config.yaml
activation: "swiglu"
router_score: "softmax"
normalize_top_k: true
balance_loss: 0.000102
norm: "rmsnorm"
norm_eps: 1e-06
optimizer: "muon_variant"
lr: 0.00712
train_tokens: 477300000
steps: 7578
Below are experts of layer 8 (counted from 0) of a mixture-of-experts language model. Rows are named router (the router's row for the expert), down (a neuron's output weights, with its number) and show model dimensions 0-47. Each number is 128 + 32 x the weight over its row's rms, rounded and kept within 0 to 255.
After each expert's rows: "comes before" lists some tokens at least twice as common just after its tokens as in all text. This comes from a sample of Wikipedia text that the model never trained on. Tokens count by the router's weight.

# expert 147
router [ 82  98 115 165  82 184 108 167 175 122 147 129 162 157 115 170 102  94 127 138  89 151 136 188 122 182 167 138  76 103 135 196  83 123 130  90  96 112 147 173  74 142 103 195  95 198  63 142]
down0 [115 189 116 100  79 152 107 180 161 149 169 121 109 213 147 174 103 104 146 132 131 128  82 173  86  60  35 102 112 141 101  87  89 150 138 130 129  97 108 131 134 190 116 118 173 149 111 160]
comes before: ":", "==", " ==", " |", " of", " as"

# expert 138
router [123  96  91 163 128 151  61 140 135 114 137 190 122  61 122 169  94  97 156 111 123 131 126 133 135 173 156 154 121  79 148 131  68 186 134 108 121 132 134 173  76 128  86 153 100 137 102 143]
down0 [104 151 126 113  85  89  95 111 123 119 144 147 149  86 194  76 121  95 159 110 150 119 154 133 140 151 162 186  73 120  79 100 126  50 136 124 118 120 104 135 183 108  70 142  70  91 167 112]
comes before: " the", " \"", " The", "s", " D", " S"

# expert 162
router [116 108  96 166 109 142  72 161 193 129 169 209 148  86  87 129 121  77  95 101 111 112 119 147 166 185 142 129  86 112 157 141  99 201 174 100  95 108 149 136 111 143  28 165 101 191 110 165]
down0 [137 218 157 108 159  94 202 137  55  86 124 135 108  83 136 135 142 155 160  89  97 143 143  95 143  43  92 100 102 124 149 168 161 121  98 168 154  99 121 163 147 131 163 134 129  85 111  84]
comes before: "ing", "ed", " of", "s", "ly", " John"

# expert 49
router [106 101  85 135 123 128  99 176 160 119 154 145 119 122  59 201  92  88 152 121  82 175 107 182 156 150 167 137  89 124 128 131 103 167 154  92  62 130 145 156  84 140  97 129 148 167 116 135]
down0 [ 93 124 107 132 144 220 149 122 159  89  82 116 142  65 144 147 217 124 160 124  95  86 136  85  82 138 161  97 123 177 118  94 129 136 179 139 110 162  85 125  94 148  60 145 190 104 107 131]
comes before: " ", "\n", "-", "See", " %", " Website"

# expert 123
router [108 123 132 106 106 131 126 180 155 120 151 149 131  95 105 177  98  56 157 127  93 117  93 181 156 217 135 115  83 102 152 151  91 166 161  73  83  81 159 162  82 125 100 219 134 182 115 153]
down0 [153 158 159  86  83 116 108  71 137 141 177  76 147 149 140 113 132 114  76 146  61 108 179 177 114 101 109 126 128 161 138 146 151 145 148 143  91 139 128 135 162 179 145 155 161 160 122 114]
comes before: ":", " |", " of", "==", ";", " ("

# expert 25
router [ 96  99 120 187  77 156  86 178 135 101 145 192 174 119 134 124 146 114 181 101 100 173  97 146 146 136 148 161 102  92 132 196 101 170 153 141 150 155 162 121 146 143 109 151 110 150 114 134]
down0 [114 115 167 119 136 139 165 107  95 131 150 143 125  78 154 172 147 119  53 122 174 147  82  86 131 144 109  55 101  72  95 126 149 153  89 187 132 127 111 143 108 104  93 112 121 107 126 193]
comes before: "5", "6", "4", "3", "0", "8"

# expert 189
router [136 132 145 140 139 108  63 162 142 121 160 215 133 105  98 150  71 137 160 145 149 116 106 191 162 162 114 161 101  91 164 156 148 152 162 127 141 104 134 141 126 119 110 176  95 144  98 144]
down0 [123 123 117 142  77 175 109 130 142 149  87  53 172 151 149  58 156 222 126 131 129 129 116 122 137 111 163 112  96 118 134 143 183 108 132 125 142 176 162 107 126  75 143 126  93 109  89  91]
comes before: " ", " the", " \"", " K", " S", " N"

# expert 90
router [134 137 103 114  98 124 110 138 137  99 171 155 146 114  83 186 143  92 166 109 148 145  85 134 149 160 109 129 111  46 154 146  69 182 177  91 138 112 151 152  86 137  98 148  87 126 125 171]
down0 [144 105 107 106 123 121 103 114 174  75 133 165  82 148 159 137 124  80  97 169 187 152  62 104 145  66 145 102  81 127 159 157 110 114 137 118 131 122 154 152  54 156 131 143 116 115 126 112]
comes before: " the", " a", ":", " his", " an", " S"

# expert 104
router [101  91  98 176  94 144  99 204 160  99 155 175 147  34  77 155  77 131 138 104 121 189 110 148 156 123 160 153 115 129 127 162  75 156 157 107  96 105 120 118 132 173 142 168 134 102 126 177]
down0 [112 107 185 140 120  96 188 154 121 146  80 134  96  95 104 106 126  63 131 125 157 103  99  85  97 164 125 123  64 110 113 164  71 111 133 143 109 173 100 136 124 102 124 107 112 129 155 136]
comes before: " ", "\n", " USA", " \"", " L", " The"

# expert 77
router [106 116 104 129 127 128 149 158 148  97 164 179 137 130 102 130 136 122 169 116 105 136  80 158 169 192 160 138  97 117 117 173  78 163 170  93 116 148 187 139  77 146  89 199 116 183 121 148]
down0 [139  89 124  70  99  80 147 136 126 134  70 147 116  77 131 142 121 123  46 137 190 170 108 158 178 133 100 198 111 155  91  79 115 121 143  95 122 107  86 141 131  91 150 133  76 118 133  76]
comes before: " |", " of", " (", ".", ")", ":"

# expert 152
router [ 83  91 111 136  85 137 116 168 132 108 181 158 133  82 114 165  86 125 138  91 131 111 137 136 136 197 136 178  91  96 190 132 147 128 154 121  97 141 196 149 109 171 151 213  67 173  92 161]
down0 [102 120 146 139 196 156 175 175  67 129 163 154 104 129  94 107 130 111 102 109 168 160 136 111 173 106  67 140  61  83 130  96 111 101 117 139 137  46  94  94 143 123 164  96  94 101 151  96]
comes before: " of", ",", ".", "ers", "er", "\""

# expert 153
router [140  92  96 187 112 158 108 164 146 113 143 115 183 125 133 121 149  87 154 123 121 158 110 142 189 172 167 137 107 105 114 156 116 153 131 106 117 107 152 134 120 141 116 165 109 183 109 150]
down0 [ 63 113  93 129 136 185  67 120 122 171 106 118 135 112 131 149 136 125 149 128  98 118 115 120 133 147 130 103 171 156 120 136 153 171 126 162 108  94 166 164 121 120 101  52 121 130 164 123]
comes before: "1", "9", "2", "0", "8", "7"

# expert 125
router [121 110 103 160 139 191 145 167 148 105 126 165 170 112 128 150 115  94 198 132  92 144  93 110 160 142 191 124 106 128 144 141  81 190 142  86 117 113 207 160 132 108 106 131  80 136  86 151]
down0 [ 87 173 151 107 102 122 160  94 122 136 151  94 111 188 171  82  72 129 118 108 124 146  74 124 133  81 119 125 105 171 174 106  74 151 166 119 168 145 140 163 121 124 151 148 137 152 127 170]
comes before: "1", "2", "0", "9", "8", "7"

# expert 98
router [ 52 133 114 201 127 118 133 178 154 123 137 170 123 104 124 143 145 102 174 151 110 131 125 137 161 127 164 120  64  97 180 152 136 113 161 110 122 103 164 162 135 114 119 156  94 196  97 141]
down0 [166 119 156 133 132 117 135 112 159  88 186 136  80 136  97  79 155 133 118 139 108 114  77  99 115 138 153 192  75 135 121 175 132 174 133 129 133  95 135 135 144 169 182 141  91 150  77 155]
comes before: " |", ".", "–", "0", "5", "4"

# expert 84
router [ 73 116 107 159 106 143 136 195 175  98 127 147 134 121 114 157 149 118 176 107  85 107 105 144 162 149 142 128  99  88 141 147 115 139 152  89  92  88 120 138 125 153 128 101 101 199 101 176]
down0 [139 130 124 129 173 125  50 127  73 143 110 100 127 145 101 184  82 150 159  62 193 126 116 140 151 100  67 135  97  98 154 125 179 136 133 145 105 181  75 112  96 118 101 132  74 118 177 173]
comes before: "1", "2", " |", "3", "4", "5"

# expert 26
router [ 52 128 134 174 123 151  96 199 165 123 160 145  95 131 110 183 162 109 112  87  97 138 103 149 129 157 141 168  83  47 155 139  75 123 136 109  84  92 157 155 117 148 101 147 130 213 106 128]
down0 [191 101 122  70 161  97 128 148  92  88 112 124 116 205 165 119 118 143 118 145 165  58 158 103  59 126 113 156 123 126 130 129 148 197 119 125 145 166 223 159  93 135 119 212 127 126 129 153]
comes before: "0", "9", "–", " |", "5", "3"

# expert 191
router [111  79 108 162  78 151  95 160 135  82 146 158 128  83  95 115  94 124 127 108 119 142 109 155 137 138 125 123 106 106 133 167 126 131 145 136  86 107 185 160 118 165 130 170 110 205 102 137]
down0 [167 138 126  82 132 125  80 104 124 139 102 140 116 109 159 176 142 123 136 112  67  93  90 128 192 165 167  91 174 138 111 162 115 152 167 118  83 170  55 107 113  62 142 135 135 139 118 137]
comes before: ",", " |", ".", " (", " City", " and"

# expert 146
router [102 135 105 165  64 159 117 138 161  92 133 191 104 112 106 143 113 120 140 105 106 120  89 144 158 174 155 135 117 113 149 171 125 151 158 117  83 134 167 136  79 137  98 171  92 215 124 112]
down0 [105 148 198 188  98 167 112 115 130 120 155 145 141  73 126 145 168 106 148 148 142 118 153  79 136 155 122 104 111 132 141 180  83 180 129 188 176 196 163  78 132  98 172 173 153 140 113 200]
comes before: ",", ".", " of", " was", " in", " is"

# expert 113
router [ 58 110 130 174 148 146 126 167 180  91 117 135 143 154  57 122 144 158 144 128 156 112 128 122 113 139 165 153  37 121 148 168 116 128 143 129 125  61 155 172  93 117  78 146 162 179  58 157]
down0 [137 147  94 128 169 169 129 123 104  90 100  91 144 191 152 103 138 154 135 150 101 107 139 132 162 125 163 138 158 113 116  70 123 108  79 107 118 124 122 136 132 124 142 106 176 147  92 155]
comes before: " |", "|", "%", ".", ";", "="

# expert 126
router [121 118 116 187 111 173 138 137 129 113 162 152 162 141 126 126  79  92 122  89  79 147 121 155 131 124 151 184  86  81 122 141 117 140 166  98 105 124 184 120 113 133 141 255  91 148 120 170]
down0 [170 142 148 139 160 130 188  83 114 142 123 121  87 125 153 129 143  82 107 169 181 116 131  48  75  87 114 103 113  94 164  93 113 154 107 163 102 119  89 111 140  66 155 141 108 129 199 175]
comes before: " ", "9", " season", "ruary", " –", " Olympics"

# expert 182
router [117  70 139 148  60 113 117 147 149 108 136 188 136  82 107 131 113  85 110 138 139 144 112 157 162 153 161 126 118 101 149 147 104 210 109  87 101  97 157 134 107 149  58 169  95 174 136 166]
down0 [121 150 152  51 132 108 155 144 133 141 110 114 131 154  97  62 110 119  96 131 135 177 108 149  77 103 181 177 105  28  75 115 149 104 115 134 104  84 106 138 139 198  67 126 167 111 176 124]
comes before: " of", ",", " and", ":", "y", "'"

# expert 96
router [107 113 132 150 130 153 139 164 139 122  93 145 161 116  93 192 131  79 154 149  85 142 115 193 134 180 144 158  79 135 174 131 147 204 124 132 119 122 136 157  83 146 115 141 143 145 125 127]
down0 [102  80 141  72 129 131 130 122 131 115 128 114 156 154 158  92 155 195 112 147 147 146 137 110 136 100 130 177  99  90 106 132 137 113 109 114 122 164 146 163 149 101 163 108 125 148 106  83]
comes before: " ", "\n", " Votes", " Final", " Total", " P"

# expert 33
router [147 133 130 163  93 150  98 181 185  70 119 146 138  99 100 154 152 127 144 138 125 155  69 135 147 176 156 137  93  60 137 194  90 170 120 140 133 126 145 167  77 149 111 167  77 209 115 179]
down0 [120 135 153 125 127  59 122 110 150 145 109 141  63 192  92 109 100 108 121 133  82 177 114  98 120 124 110 149 160 164  92 136 153 130 135 141  82  83 127 117  85  95 145 153 127 138 140 125]
comes before: " |", " (", ";", ")", " is", " –"

# expert 167
router [119  93 108 171 132 189 104 146 177  91 161 176 162  97 104 180 132  99 209  97 119 136  73 168 135 128 122 133 122 124 149 196 108 158 156 108 101 102 106 194  91 130  70 116 121 144 117 136]
down0 [117 128 103 158  80 165 114 138 166 114 121 113 177 165 147 113 128 166  93 140 109 169 105  73 124 150  94 166  96 110  88 107 122 181 113  73 130 141  99 109 106 214 142 112 130 130 152 150]
comes before: " and", " the", " which", " but", " a", " including"

# expert 59
router [121 101 136 188 122 161 108 154 171  88 160 198 138  67  91 168  77 137 152  99 149 150 109 164 127 145 112 139 115  94 118 165  97 152 164 133  68 116 105 167  98 130  79 164 103 131 128 159]
down0 [118  83 145 135 140  68 141 118 126 189 104 119 162 160  93 141 190  82 105 137  79 131  90 112 127 127 132 135 109  78 154 126 211 173 129  92  86 138 153 101 129 105 137 115 140 150 137 124]
comes before: " ", " and", " which", " M", " but", " where"

# expert 62
router [ 75 141 105 175 115 175 106 211 161  73 128 196 121 136 141 160 146 123 107  87  74 157  65 162 135 154 136 113  80  77 122 173  81 154 152 130  88 146 172 181 103 126 120 146 135 171 123 150]
down0 [155  94 116 109 151 144 111  88 119 126  87  78  69 162 119 221 126 140 166  90 131 137  96 136 127 163 161  95  40 118 170 136 148 127 185 127 121  82 133 189  83 130  82 166 115  86 116 161]
comes before: " |", "0", "1", "2", "3", "5"

# expert 117
router [137 128 102 160  93 135  80 161 134 139 146 108 145  95 167 105 140 105 147 127  81 157  69 131 157 146 177 100  88  99 115 174  89 148 151 119 118 119 179 127 123 142 121 154 113 142 134 157]
down0 [122 152 190 148  98  90 111 160 125 161 161 123 164  99  96 134 118 160 123  57 101 105 111 114 129 147 120 166  77 137 124 157 163 116 103 173 125  95 107 117 150 156  64 128 190  79 146  54]
comes before: "9", "8", "7", "0", "6", "5"

# expert 112
router [128 117  83 129 115 127  64 159 175 126 153 183 151 126 124 151  89  97 152  94 116 110 103 185 111 128 117 140  60  80 227 199 142 144 129 110  85 122 125 139 121 143  66 153 112 172 146 168]
down0 [136 164 113 131  70 162 126  78  88  78 166 126 147 163 128 176 158 152 194  85 162 109 132 141  41 168 146  84 130  70 158 160  99 110 149 161 114 122 117 128 138 121 147 166 124 103  97 106]
comes before: " |", "0", "5", "4", "3", "6"